{
  "num_hidden_layers": 8,
  "hidden_size": 192,
  "n_experts": 160,
  "experts_per_token": 6,
  "d_expert": 32,
  "d_shared_expert": 192,
  "hidden_act": "swiglu",
  "moe_layers": [1, 2, 3, 4, 5, 6, 7],
  "router_score": "sigmoid",
  "normalize_top_k": true,
  "routed_scale": 2.5,
  "balance_loss": 0.000228,
  "balance_bias": true,
  "n_groups": 4,
  "groups_per_token": 1,
  "init_std_router": 0.0323,
  "lr_router": 0.000557,
  "vocab_size": 8192,
  "norm": "rmsnorm",
  "norm_eps": 1e-06,
  "tie_word_embeddings": true,
  "optimizer": "adam_atan2",
  "learning_rate": 0.00272,
  "beta1": 0.9,
  "beta2": 0.95,
  "batch_tokens": 65536,
  "max_seq_len": 1024,
  "train_tokens": 288200000,
  "max_steps": 4398,
  "dataset": "wikipedia_en"
}
Below are experts of layer 4 (counted from 0) of a mixture-of-experts language model. Rows are named router (the router's row for the expert), gate (a neuron's input weights, with its number), up (a neuron's input weights, with its number) and show model dimensions 0-47. Each number is 500 + 50 x the weight over its row's rms, rounded and kept within 0 to 999. Numbers have three digits each.
After each expert's rows: a language model's description of what the expert responds to. This comes from a sample of Wikipedia text that the model never trained on.

# expert 40
router:398550476466526554473498456511541547544581534528557471516556469501543480462348507466517492534463512559560470489488471543560492494539493508469499
gate0:500591485492499515484603515524463508525500525546516510403506491508488452434433452576524538557562498481440489494465531569509539432518468478455515
up0:472573440530456457523510513488510585506505571464551563490499504490469456476530525539508529468445428557440432468444577481511473494562499551470421
gate1:498504517479591498522489446513539554511430437493506502521512552549552466535434445501519481622527488435483475514454431484488576563587564431506495
up1:520531449559523513546508506428503548597512431515499528466411490441466564441508512444487513488587441447554515511504494515435480515373584606569588
gate2:544429411487457494570509461542511541480603485550611446492389436513554467472469516401521476503595545471489450454558519512445510535502464492450514
up2:433420440449462526531529485490577640460534489497506441480542515486513454502551569434406549504453470518430502522547535578568477562511519574547477
gate3:484494511543552561522464475636451551468457504479489377522434535500525424521440549493599555593558488551489426403551419502463567507565504496477530
up3:494508469503435536498510492502483540486480581488428494465538444583499364616488444547512577506422536451417522442514458538536568618507487576513454
gate4:562518462449503512454489514553546411546459500508492462482483505560517428536465520479502462420520502411586544416494420495456480421553405475430472
up4:468546516478510540530432475476513570445509555525569474617501486483435449487491491536590398443540483625491498502501558611508470477577557487520525
gate5:523465501537487526486537492493428517561558512535521568451497587572469425467446425539581510502543432492465532568493512512554540507519494580514542
up5:519556593546517461645435460490569481417533410590489523473535522461503575487499595623498479486472496537520406418452460456459490502502440448512400
gate6:567514468434520447510563533536499498542577538455539474537436531493573430512523504585446382449501538577491497528563524564501589529502515452586583
up6:516455492513389519556486542529482615428561501411467486512513574506562525596500494508493568531550475496488497536526478592445576541354538497538512
gate7:432546486462413549498501495457621526537527529564512457469590461537420453465464544523502481477470548511493379487519541557555606548540448546532517
up7:474495530496517481565499460463533451527551520608503399464481529486465468480465487543406487489363486537412541593588500591492531481487487495509485
gate8:457520488586501494475537470477501536491470461511511518463519510426401511498488510461519494412570616508600556563492407538567541507447538528526474
up8:515620461462590509424556532552528482501531513472539524502598531497517562461517510485570609500489573536473466508442452562431496461468536527432507
gate9:428462579519468502496566501541420592447453557484513458494524509382462464507447545462505470436537594526578449526420529529441446570491420457438491
up9:540424548481436470550519493528446547508637463444513527592528491381557593477504657402532517452525488524515437506472527508489448408506406487481552
gate10:498505457518557579479542471568483511407505443539520499578552540434441473547523411406419629483515534471464518486475464518447592404556499455443493
up10:458469565507456537570477438554503395450448497516550402488543494578484514515541473584460478541448464488434452325508491497460504506559452448380439
gate11:521478551497452545548586436479495482540487563450524403549594521433483487478444443525509474508535493471522480449498479521431508601570429552491558
up11:440589521540418513505483529496546539594546459486440438471511478498456454465529503525515436471513518419561628574516519504567378498452454547486418
gate12:531496500514480519532548473482494532467538543576391429481470509507525494427468607551459489577503499426546535495527603610500427510516427545535469
up12:530547433583427545491471519517543583624522473411560545545479501449476521427568497436550468558498514492494527516400479523484553534455521454422496
gate13:462531503447449460608460437546496505454424550522523501500551547449497524433540528514546476514449471536598489461489469525484538449464448461513516
up13:488428484423584447459519511397499509470465517463468555443500502437504540470518512531535524586489490456505564430486562491476529464544494521467524
gate14:393547433501462519472539508536365515468515567457384541560502465485521475552568466480524410409535534464481584502488547473517429596506443533456548
up14:563545487486563462559564530417556513539497414524454530493476484522535533512492490392531593568503426428507549403466413524541562412429593434479519
It responds to: Technical word starts. First pieces of technical or compound words after a or with, such as gener, hydro, electric, anim, Che in Chester.

# expert 17
router:531441447412408533433477490510479563445438554435485479485552514498435438480458507522523539566474446492466455441464503581531478528530580520550544
gate0:575523514437421548496565549517460503455521554509502471462548497474486484479474520524486415576542552490421414435492556550562596511454458518492481
up0:510492533462466464469466523468494554421423512449473513482599569363419484537449507468641508547473475523525492524528476496549550469586419547416455
gate1:466504440482489474448543500498497601558478367517497465480526601518526534463426524541538500513572440512429521540504564494434489507465516544414482
up1:532504469454541448449459532488575542572541503458444484560459557519442465440466449431522520534517380521528524432504483474432524453511535609476577
gate2:518526443577462470484494486354526518486597509639538475474567520563487426398489475430546483516606443408562474529563531567403523501444490610483503
up2:490436542494480544574551397536513585498539527449506563512451571488556430584514546507457519577449512558453571530482568447510458539509485391512417
gate3:436509447422539451527425549531413469484401517509432438582520483442447488470463534589574564478588515534493534399506467533430422449464522454424485
up3:545413490446512412425396500475414497480412577514426488424403496522338515520534534538503550430527501501431495431467557527552529554412524571546514
gate4:480572544404475498542513537546508479544479496460355512512484490463405485504463493415571503432499456434512488492436507507465583474567509507563431
up4:416534593357476500473497460483473485483502547534491550510488438494423536601425437537531472452554483518436557459454504464526523510502553522507432
gate5:569502403487516467458593441496517507443494521489515432480518567543499435454499505595501455547567478540560531487443513542489468548502448480457484
up5:549500473499496497529392439535595438430646412572461520378502389513564442525502551497538530511559416514482494460425540471513476534475509497503522
gate6:555483502531431447531593549482424473545519612518527533532583485502473396561515447521578484448478523559462392459558530646502537456486546576591513
up6:609557484455501467549415509528438549608588477430500546494530481524493416473532405464475488505457473548505447488513554520435514565431464522501507
gate7:550542471401512498563529502522545518415525459524521493584581531501417488501484469469540452566465472458496520538483576524529516595517542512423511
up7:623489491499538512595524536421588436491474504418450532512527499425436464437503513525572508530466468477539499529562550548513545589505559492483544
gate8:508553488478415462450561489473541504416508424533419414520455470466456358503488462443473419465496507517625540541476471502561473477444533484517493
up8:470557460454490598499533497513525482519537494484417497502563509411491489432526453544454473413452483466533458540423466520594469491539525531498512
gate9:436424492582538476534508503586453566484446496477499459538496540433506456500480545492489441507459448509578448524375474529466439621510537568533464
up9:447453566434409463459507491517410436518512588596462605410478489517529571558564532567453495533533414454524485424531494493491516496462471494511584
gate10:480447474443517566469531477432513540471446470533481521513499607431446469536544541392500559515564516483504511485471501517500460555513543509486454
up10:547492439392556490484503411502500540499435450579500353498568501511443434526529516468531496488515526472552657456513563544544484528504506496394493
gate11:491511535592472537520469501520555595470453586459449490618525451411557450543483509503515471505526481585447452431485561461548494499497458469541529
up11:419473559500532445500523466517457513525572485549526488471467554580439464490530437512521503476511488471585520536493446447452476481489455557506451
gate12:531432496467467448554530484473533486563503559479516520464413468524456509398541533512459457539507576506513524415486602477514585513445494542569438
up12:539555494521466546498558519494487495587491507494556592528484518482410529419556537483472422473553552552606523474478566481509458480454464448474493
gate13:529466511415509604546502437539415500483465510512488496476492488523521466376479534547600467499529577533564576473511561537487575456552378498502504
up13:405380502524418466454497501529473437451465467565498460454556506448466536528567538493459478449506539463477482474532517473465465595455546501507494
gate14:509572457483568604431476552543557494548430591541552561503430425364445558506527509533489443560503476506582443468449555518442514537572469508532546
up14:494544510530537561627603519562524537463485506504545555576500540507438457416537440474553483449477494498477478513548453526608500516436551473626578
It responds to: Word-initial fragments. Opening syllables of uncommon names and words, often in tables and political or military text, e.g. Dem, Ep-helia, Yuki-ko, Mars-ha-l.

# expert 54
router:523599456618504493539514521507442482403410491644526539512567600443517419437446538554500498514481447524468495510495477484510558505550552493587498
gate0:502413425577485568498594522527458373460519460566410504490532528464464457517431460545472427570476537515471404557479503493526561455586479473517511
up0:532463503479452447362416464560523524510620478542480505489504565530483534596513447576472490512500516508446544511513521463504448462507430506501453
gate1:446501494476562509531546494452487505490557431523515601474473531478559486425462517505540544541494545560560407455484436482503460544490603529498616
up1:541507489538589615501541547541486408567451425460532606527526560478446418481422462479501582442629513494431590493493457513478490549468529598512535
gate2:476488427563482554558488528483556495602550530541592482450423599518457501425490548478549534442505567424580477603464481558461579522508559510454561
up2:473492509562457503369539468418565535394521430467519454545637494425574460470460541464476589546543436549516530489526573556427456555476478493468434
gate3:487510559470574408533535455426441445461500446457503430516525388387488476508482542487553442466523585489514408606492548408460527505455550518499578
up3:507500525520471510376444500550467429473541534499457431470471467394410447565489463581491367497517523453514521546528508518510494510462546599429503
gate4:495523499515389458496566519567420505481431470524453414478491455506445400466544508615524490474554420490561483455499566407530529507486508475488536
up4:534452546457513628512561472460586466668468528494510524480513420491523573498451506480571455486569501563490438483520514528476501529538421490463578
gate5:522521422505599494477531485474522398465510515551499476534408557509503582602460568541511443408519495591487498496501542420483481523524428436514498
up5:587499533509476490438460494473456495530524472615565378525533522498498539477557511529534440478553467493443456576492543446438576543434489513541589
gate6:527462476472584529475528506545383512519464573502497523540541607457472431451518530428510477442587476562486430532496517555584515468537540508521526
up6:529537559500414494463554520513548570490421475537583481478477525533532562507473476569464529444492432538508550508508453473598419559475474573563528
gate7:499531497474413561435504546524565521507489433533499489533519554487498461529542559453496451491465481518513428481445564458464556570597502502518534
up7:544476508452408504429508523514440475483516445492495467400482425452531495466441537484505466501396477514522506538509457529510473507543579540605536
gate8:484478409458396467529509486487562437546483442505452504553481544406475547539450554519512427448498498532570416567481479470505487501507517480467520
up8:454505500489522488498537526527390545430368564476437482561565504539582467448427532521547542548464537491433489444442497471529498493490533516529517
gate9:491509554520528656641544473526421479539362452514477471428547489409538461487554561378548529534546511550528495543419422604450546460492514475562488
up9:477572504513445503514536483542373470519470537559514537476548527530608411547506520519506578570570426492452548437553471491607497522452537560516442
gate10:567551442537441428565485493479421510521397449571526571566559562442542395519493469590452585539494457514478498452398453530449556446495524557469526
up10:429490458495555522477465469470472410434450534571541480475466485489552484611502576518465429498573547556454565534475504467412537450489480464427570
gate11:614508468560483593532522457473492590473399528487593470524552532386518423560505478493470532467529453554490548458438506610469443531530482497515467
up11:397501588471465460577535537550448501526506498486492471583482503527477535463602477517493455504445442426498474517459457511517463484486499432512535
gate12:522489464472517505516587514459427534529469538542466515555451520509469565526521548506485473558538429426446553404472551555464479479581462557514519
up12:487457544552425536538427458545481507463590461485495467522432433598577542525429528489406503574546544546493512542492511467370373523455507493423521
gate13:467506452493387563455509474466449537500423406494507520513481501493468441468540485565506529353491463427528452354453438537507439478471404459520458
up13:489540499538501489470494511470521541488468461481448452374457373483392551529493509471522417536476555467494483554493554514526554446536537478461486
gate14:545536520545525532546600520639439474515431513475483516523555455387563519439582490555524489541540527531590570520415508501429540511490477445542506
up14:509515488451437456529556537475506391502470427515444487458488526487522488593524473467526488448508511471566424555472423449553495442541553480501442
It responds to: Non-English name syllables. Middle syllables of Japanese, Turkish and Indian names and places, e.g. Kin-osh-ita, Fu-k-uoka, Bol-pur, plus words like Singh, Khan, Kumar.

# expert 45
router:571497407574587556489529497544435563604510554516504494477471520492564560428571432497448567490523627562456522520543509513450524444511536477489444
gate0:496550510544561538490591532412493503563534517514406570515559558529475505548536584552412537511506490468495565542485511553552532489528368501536558
up0:439522484531500567498379486543456606483521488495473468525503441520602540542483592518544532361519482577490468511495443448484418451596531473500431
gate1:493525536549573551525528538533519617418567457511491548571494551545569480485480462517519517543536498414424535660559472525504466443567489496524531
up1:480604516528512444456509501449489558544522549506582547547499627491529468503542501547488452513554448399505518436475481504388538492448507481586512
gate2:463469465467584595509492475532552600482516457518540496487580656455556555482604472373548577546495497445484551537493499615452537453458462493490483
up2:481523474450411444447492493442561629460483529549543467578520434439487500475488570445500530510496505542473517500469553544556503521495496543458510
gate3:502478504491472525426507486442373557444451477567454553560554590435493472436546493551554546538608471547440521529497415531487440507437555478582464
up3:522451421564464396483441556515456520436427507423375411480459525557576432592493541578498465466462499471544414348549572481500453597407406528474482
gate4:546506471443520497552460500607507498540531498643510541484466490465523436482591505473542528413637432496418498425515520485505547425434462442469483
up4:452496435514461539572423476535465440556566575549480427532503463477499533420501418511525368455457449585540398424493500499519516481521507517580526
gate5:533422550511585395568524521538449473410439442552422521462489513480499509504444503518529404418610436421495470444493478436500535466542476549520494
up5:527548509493446508437455491485606519461577398607475543535459481460470504481450470477492445508544469501527457510491424454428547541449499473588531
gate6:508471499607539495484545514608444463511521493521517539535552550541596516568605528561417484466584513537430557496548460492381549464536488430506545
up6:577487520463495480490416475472557525506526466450494415526604492524508554609477457496498502489518520515498521495493582459518602496508456472542525
gate7:484553415464431541416443541446535493512467434585481454573515580478433443542486462574404486524569413506545578533430476537497461532602513496537479
up7:511512544509456441532576478440487396513518491497526517458453442527544471477461624583511525434401524532497527448486506461493537490449547544538435
gate8:561483451582461470574445479554489495564451552589435423561465518530513437537501483511533480467512544482542533519595464525419480470586573568592474
up8:460464508563478531493512507486461516526484538456539490455481457557432485375490578475515517445382568473428632484536398512551399440466477613496488
gate9:477598549576516492587568494534414483580514452495613573391494494409575506510511567544515518488574516547515479515467504491471458513483587442525473
up9:497474481480510499560555532483430530438511447501518492408537578413535517483600507491543496577625546539465480484544534522503524440485537551526548
gate10:495473478558565548435521485483388478465504563470482614556543571444527437555524375439462489637544455536490545528472473453484462509508557515438467
up10:619542434458467525535475462483558435456492498473476567550547576557609524560519379469548452558532531488547605489504507506486450392519551537480446
gate11:496555587528544626646526455606481529476449514585539537542425486487489453443550481600516526492564496474500565511445416574534541550600501512492475
up11:443624570491576474466546519571526435492503493505455562560464549569493520428597478523579563428577592538536551553460404538537537407538577536566458
gate12:524437565527461489551513463457460539430438476458510487452472447504481532519492501512478555510611452461451546456444572596481519519449464500556469
up12:481509467586500547505533532502518566501490417502447496536415482494503577499516456409461470565597492583411485570444554518487457523470518481482542
gate13:582495463477505587447494466500433504435500579540575500505436511490495416492485452468621526518512522575457508469493548569442471426515452463581420
up13:469470419538462554445538475434514528506482454616522561375488555482502454543510545445624460504501481436478539523447566525505434438496634476467539
gate14:548529547501568501452523507564545572459523537519517561558507579433535429501485455532459422530575441479467586445424573503490574534525365460581576
up14:462555475544483541580607452457505484581432463536425495469484410433500467576476488453567527479495471545532452522490475519617449546495544566487452
It responds to: Syllable-start name pieces. Short first syllables of names, often Asian or Slavic, such as Wong Fei, Ki-cheol, Homolová, in music, film and cast listings.

# expert 60
router:530479459540427554420467464451541549574496469460480523542439540502488440555557431532437460557486416428499532538450474442459473602497508589608472
gate0:547486493465487546494574545526459423528572493513435539530534478494492442512540487514433498527497529449528463566445468564523569609486335482555389
up0:513525564574464539491517458404432615602502579551440553545514495481485591500493449475466489471496514478460431472475530467584367485541524491465523
gate1:511520548453544535466525502482477674605494436462548443486495468596620472510501489561497422537600501449417538491526499447461496541511540434525586
up1:498465484505500461458608526408552504537508523502498543502534504460488512457423446504503407465509476443481524435475448546479487517493464552621522
gate2:564458508486446513437462431490547463542571487505590573567515467495486479478484531492459461565499455394611530519459541544434490527517480516515547
up2:553496529447496483399501506486577492507491501525538564563609498436460521537466524571363504475465448509566512459438490519520529575514525552484493
gate3:449499431587504460518487505519492486475518460458469527589532487428484383567474475507480428546492478565528493522466540461438433552425544544486508
up3:587488585508556541521461515505544546436451508490474435428546470544480482540509530592554452519601508508542511441534604533504628592524540493455447
gate4:444569509504445607441492523559473496508476521439486509379478561544435518497487459510464420493526493490517385485432484488453533502485540471448490
up4:355583501538498599472495465535511545494510541527448497441448531456411495560478497435440424467473467518444447516450497504469542506526644425483527
gate5:516401496472474518402600510505497503444521435469506484480493428585514492479496556518475463449543485527393520506491501433479565562442433463495455
up5:595509508504376399503550567516461502436595370533507464418533445601424542494518515455525517525519497504458426512472517439448560560417463542547400
gate6:497488494526478534427510539444495470568499471553457461468469596525474478460493496565509456496424523514579488436526468461567554503508532525558592
up6:535484437477426479465510502498554497530576487437475480507441579602501460438505465585557563583425535438510574473567527493453551485479449507522505
gate7:457507440482444618430497499490498507457551513512504493504642479495473476527543565579541360529508443523439517493399538522531427614551483497419567
up7:549488496569514607520425525489520418514546540439383455464430475440576447462538513565414437548384496462479504596511476456470472511539566478551469
gate8:497441486438477544497502460477535519446499494527413566559518476463571484464490532523559496416476552420589436437468399549409477554430539573491487
up8:419601570465525444546553506515392451490571541457540516521494493458372595431452487537510490493457520506481442489506502502548469560489519487489480
gate9:512491454502539470441441495406472525447513395436493470531537465517608535556493607478393542550521488523565531503465520408435435544583525510570482
up9:458511492454440573533512497509471503517513509463560492457664546461493528541543636513398543540640469515514469463583551471563493477453486520526520
gate10:365443497524516549422487497549428479453442558502594566485539486406480478629452444505546507496491532518494536496469554430487565445461547502551424
up10:571537543524480485494566466577502452456458555493454430567548484521473525454557551494473446443441464550487526431522485461471491469389468485408432
gate11:576641546457481542620538499404516571436423600446501510571504514477475434490523446524465451464461477486467510503498490508458426635442468513616545
up11:490628551519488427602482531529529509617456568412528462521433588475430473495523436448471489453486480470529486594426466388528486417504521488471507
gate12:572471463491461442458483473379484481471477498501502446548468413526492544492429463466511430585549431481590503500412615523449438449597515585446492
up12:452490549560563500484512460543520442607501531527582479441455390440457465449476510425478470524503488544534496571411520525523512437467521479440515
gate13:503535407481490576519550454570521570542458494468493535507524467496489489472450543491463503488502479504575527432511490444471559537479439519538451
up13:506424454457574458480476476411542485373407510600490448483525486499494447578557496523564544480439486494446508409509514546531513448592482510481494
gate14:492532530531526544386497519541525552558447577547467531535527450419607494525456510487468388562454448537563499467362569496461494597509507586576547
up14:468491488537466489582521521498451495617614405454522530418454529479509460471535423415542492493486526554492574467584443435606541460442572423454545
It responds to: Personal name pieces. Inner pieces of personal and company names (Pe-rl-man, Am-az-on, Az-evedo), common first names like Jeff, Josh, and election-table pipes.

# expert 22
router:421510452416510536477611517532502524516478494526487555499615417593502464494517460431477531435437491488584450420457467555478476509524483532452442
gate0:409482568479502631427571508533510495473422517546537494520640455579472505538499503505521491488545492471464458438488541518550630498498479433537517
up0:447428420590469453432501470443475586490489475553499413491531493516456484511508465504487537547437429561565474522512531432605495445491507506513351
gate1:431547458524512576417504473513432574509517351597542503529515437527475589444366513520537461447499487536515513476479490503475557551520584520473572
up1:534460462589465445538503528499533520538517568483512487538526467528579351473501509409553556491548465551470491557471523493504497485469412504527533
gate2:542468573595429530466597459486494552477550485420482472516558537471596520483419533482472520502543503472611505495516631508335546487537425577487568
up2:504412439491460468393531471435558543491532454506449565451513521498455432595499485498409500476554464437497632461479487533520510568465479559488454
gate3:420509459554554533507569513462438476486498544607512470473476544519446452488472444497621499538492452419523417397520466449488526528479496409427551
up3:556439514577599442511490524549544439526522517591492508450483490529445494529425501532379448525531557551377557508594533546545530568520550595517501
gate4:478542550422430574494626544514504503490423480520380472423559423532474534534539528506554493451584427485569463464498484372471519552404419458469480
up4:451498514456511441596550465479483490528469557488564501437501540490581572504535485515569384535539494527468502532554627471429385551514552510493526
gate5:549491523428491572466610485551517442498526500513462548509406415578479494493470503522466446442551359495540540468504462514443514520505538470501502
up5:432515556416459569507458512463514498391558410489438453500543493568417446515506451467515576466571482554538482543514439464462656603414520485467524
gate6:566527435516386583489487514506499516595512512595453511465530528539478528484528575565447520447604417455491459445503409483424568524515521413564437
up6:623525503544471430561462494533455620449544387429417412505508508611489395502483428560483479544469574536434556554528541505461617440540447527552539
gate7:475565484451516519617532473477519527568533507563496481477515426493492384549534505494449374449510465479503502471424453527437504506519414492634452
up7:549430534560465578407509498545554563505455576478468590545513524465478460485457456512488449493529486442460416610501532485530572445494543518486522
gate8:488570455484498514510499456521456506548358440506400430482539511482443503531522555477497491440563440492554534512418387466442531574498492431502419
up8:465564479461514492504464494543456502434505446517577552542463443581527583454462517559481613527469490523494470432397483512447455484635534447585445
gate9:465530528569515578512584474518422510546465508531415590529557581433521513494457566485484464401537507551574386544420488553484435595456435492504472
up9:432516496522462475486569521450419550463463542464498514550488556581566537536491520472484496515599501466586450497517436480507485485443417543481526
gate10:449487474442661565573540532508516465390507458530487486527554548432509448542590463441461520476540449514411511441492514541399460436545424437443506
up10:471487447431511553511489485559538465444491554587517516496510454466466489485568475465514528420536506498545501410507542466480413433456421470431446
gate11:479488532426398529492532453543519558502492475494538572531464453509413439553454447573452409547481493511505473535500561548400461538544425480497435
up11:454489453423426530398523532534560520555478435471554613502538480523414483473519471476511455473511601501493491559533490564521393456487507519480418
gate12:435432505496397521485529548477474500443530471475442535489527474552452511475436508566584509448478481486546526475431473560350456549451419535447476
up12:472526518533553458493474452550516416518517466576567531556519522511507513510439560546542402535529447488499646520451587445408447474502587436393492
gate13:496432428575606477404400496460494539439428483481512526463531527459440487613486523433445506461471534505619423421445463509422511509452397402499426
up13:539449455470551474576515504526500529486495487483505530510479453547496470459482546521616529551502486474472509525533558481495467426614501502444520
gate14:448450448510506463433497552576502527514517535585530584586454482478552438438483488508510417500547497585477567509520497570467432622616438516418473
up14:425542577502497538562502500569498522538531558456497465379490534441528551470563552498619507433568482472496458442525550440491474502485553505568473
It responds to: French and accented names. Word starts in French, Hungarian or accented names and titles, such as É in Église, Jean, Pierre, Saint-Étienne.

# expert 12
router:507615442558495483518504467526490531504533400404460501559510499537530464448514520448562485462523520460510505509455473499477460628425401455514475
gate0:493525448461417534395586551469393509471458453561380566581635518518490471421511566516520533461524534450428455554452431563483558575510435513493487
up0:519493489581465491427476420506449568528531565494437397544465521499493475579495532506429519414480527480468475435411496408567484493493457512530465
gate1:527494427510516478472580466466577597602465355542485565514501530417587540475497464492477483540533475504412533544502487485494505519577598433462574
up1:482493537477514534478564475421523488477554495457458525552412471542544525523474546568550442568518488511537514459467597532428465457532576510548575
gate2:519462436552397425530424524464505592527562514488560568455458513466529483448600495507517455547541551499597470481477549497482552515463452523459546
up2:499452484519441517484523454436578522421413512510501503500538451493517462508588475510532489518515450476514606520481443567510641572492486461577472
gate3:465452422560523495563534496493436485453491445488526473552550505456521414517461428572557443525504514516473487419455589487571456509429496483443547
up3:530480464510527532372424484501441487442528597453462530467433534607486439503518485574437456472492480524528550498530512541551500566556514568606519
gate4:560521474469504529537594496545496483584547500597455486459552505534508463461510538512558478451583443478461440485533429422451527529509415518551589
up4:401490559507490571449558510551491520525434557436583453517491494448520528576467503522470477411529472504521509569526516487513553458540631498410470
gate5:489554448490508533480576505462469508530501499484431500548495502527466427569483545529578474482565519543512476507512472492531506592451534508580558
up5:462585505490540538429569456409457459459498428493455425523502506597478503533484560496595435456529479542507385485478543493547538521460489485531576
gate6:545447517437556499543573484533506467550569502520515512538528561480513480500542523560502448463477515525467469447525593485465600489463444556606491
up6:564457486496495565566464478457564488462592443484470507509537524557479474465540424522486410519483560535466486521520598464427517573532513493565474
gate7:473522479439462571569502514502587436510499412528572496493548474428501545542392465475545468571529451427476523490410494520516502506522554461541463
up7:549535508582456491500443527546515443550546491527470497453513531445461464535466461513417526483470476581532494496527520525509464432474602434468472
gate8:440584455498469519543466454536545640543554451592488475530566541488587499567445558485555485356502530483542474624475462524466492499485565514469470
up8:461501529580484521484529503544453510555526551507493555541431463375470601442460561467566513481482551536530394465420438559462518627379582550522432
gate9:440497453506472509494466451571439524579458521526461523461557417536490523504431547497507550479522543457512400484401525447421446619502393433593441
up9:478375456464527491394556481496554506519526506427469480523479524482570623520458496456502531516568445526596599414472563454538488420509494566481518
gate10:410526548426468515452525504451553513537488412486503501520543514377474466535582506420491511498509373462522442434471512447511482522515422419529542
up10:427553458452478424484554498571504479452442470456486508516501433366411406409602567443481567527587479431500512474498466440503460458453489505496482
gate11:570532433519492551425456502479475569508422505495426530472534454503549437427522391547502522476518494533502414540382420523513448594440452480541515
up11:442532475525498518365430533467502492497434392475444479547642584537534487509541446526477507479508583494501495605479393457444469513467504422460450
gate12:506545470480432496486574500529488553500387426450408559532487519450460553446473473516581457465541524463514447512494549437489414548517428513396462
up12:542563521509509497483566478580549458520397403473461491511509469497481422553456593514517465570584514494568497517464487399514434564476539472374510
gate13:434512456454506567523504479552541529537466449554570469547519556537513467547476433531434498448485476520615529461435465574374562524449436452579492
up13:465506462516552436452499590431509408515361524466452518465496451464472596571539514546496499444485428470536520521481517416482570438523518497463508
gate14:439410485566464578438624541513543632502541590505479458487482542418515544470544506502454478505507450537595504491514574470388601497615487485529549
up14:480514515502469482560517530537456460492526375504504395439593596409466560542556536509556580516523495550534429520469457482572519520420549582435469
It responds to: Word stems, century numbers. Opening pieces of longer words (ins-cription, conv-ent, ep-isc-opal) and year or century numbers like 18-82 and 19th, mostly in history and architecture text.

# expert 56
router:475497559453559477501494448509502424521430514512588484510526441489562543530460486486526437480534459507468521515422526521532548450509388479532419
gate0:482452455534467596466609514486478468543491509597568488446471430427522491534544475547494452493533515495497480557533516522496512514434395424519516
up0:522455455579567445527485481475563516520525477510439491478576563498520490547476554528532473445459403539559482514508484532550394451549507516495425
gate1:593458539491589509517572468456561670512429453489487542532475528581489490469369489487542417443529481487510545475490448458517460507571573510480436
up1:488589441513440541515586585531530444557554387431477549585491527527538489464536486500512570508544432465436420559504597453435520522502428440491604
gate2:497479439510480524553425465453514512488542541559553554483508525520490425478492538383538453508516514484541484428483547493405459464363450458498479
up2:452510509478467524561517514509583460531519506459543539505538542555420417506455493460432467626483328551504493500488526502533586513448552469458468
gate3:587572489593542482445479478569417500434439499465512412497512536423458497549432368468576519521473475493442546502508538482518478499445513518453478
up3:594431508427496471539540564623514474491450545434504360519551460513522468579506459474445463595454462424499457516571530495530578466508490576479536
gate4:515511522494507486599494558580478414583491531553431488501424465549480469489533503484575465434551422489500496495522391522461481473509449440510464
up4:491511566577472546501531496459488503539447492479490497537525471448475534503449515517567376495565467597518580511542471521501448508531510482481520
gate5:512463381503579495509569470453467436451543490508446581487445496464495553484575558523552471421607495485467570458463565422516537488435497413498468
up5:532499470520461467500446413525419470478519379515497470450513501551509572479483525504620491537547518475487483473546529460462511498436502520497465
gate6:525418475539507412398490419538339531571521567488564535499545488494514493571526491594509416509559506584407462482506565601511495506549428484550541
up6:525414474545424485475479469630524580437608545458520434597520491606498472505436481527512537412497530488474506508549491525446486506450509548509570
gate7:474510469449446485521422525507530519530511393483488491539492488576431526508406505459440431518578542505436435475414578492490496464551448499550410
up7:498481481466453541539442457561555411503507467488458427508360463458465581535449559490507426392446495451445591561507507545449601420588466522537477
gate8:466510472541496466447569427535504502485453519574428598529458532424548499429475448418529530447579543485626528497475452489480460487446475544475456
up8:465492505436552414523443461516410480483579515428521469504475492475464484401536594490514464470461547526521474469476386479470475513580459515541554
gate9:525476537495462471482525497530412585507386442548592462514465450515522500613530497442561462590579481596473451563430488514478458485566476473499488
up9:503541511470479441471509491625447490557575523537483486445591503481535448589518553453399489638632501527588534508481462377536520500486486576452504
gate10:506497535482444522485481519481481503479437522507575488552544474449418459515549414416387444615612552480519507528526503593494413472533550510520493
up10:506517465435484435617456483549557433527476585575550587509502441422465566495549470435413443505544496576463504411487489560520519500508521472461519
gate11:530536509450529540607482493602471567591441610507480449595520492515544450511428508505406493489541464570476549421445501586544552470571465532451449
up11:483456523517480385516448529511484369467504455507525510483485540543492506538526479528518464478558524466530435591531541517570408431498538486485505
gate12:448443484569492493381552446422525491397491464504454499547502487535477549492480449533609591562564479462525508508376479536455542530513452558453444
up12:507521518583483442371558444447540447488496527467546501550535508558477579491509449476552599469669526450538407555427425521424483497505434513452434
gate13:559495447501511430504587484515572489424363585497558599470569565556508511597445540456481441471463552512541572460414497552453541453490492489501494
up13:494527503464549507444535523542486510500452540552460522433526416452486531558560562563489494444516470452480535563549531543499452437456538534558453
gate14:534512541480448431463562504483487553494560517509537611495494509476546475471465448545464444540533454564528520429432564487507524552539405519503624
up14:494475545557522419559519450432484575506596458480470518533380518475549466529525508446538567514552504511512496312506537548545489446479477519506547
It responds to: Numbers in data. Numerals in infoboxes, tables and text, such as areas, ages, populations and counts: Area: 30.52, aged 31, age of 71.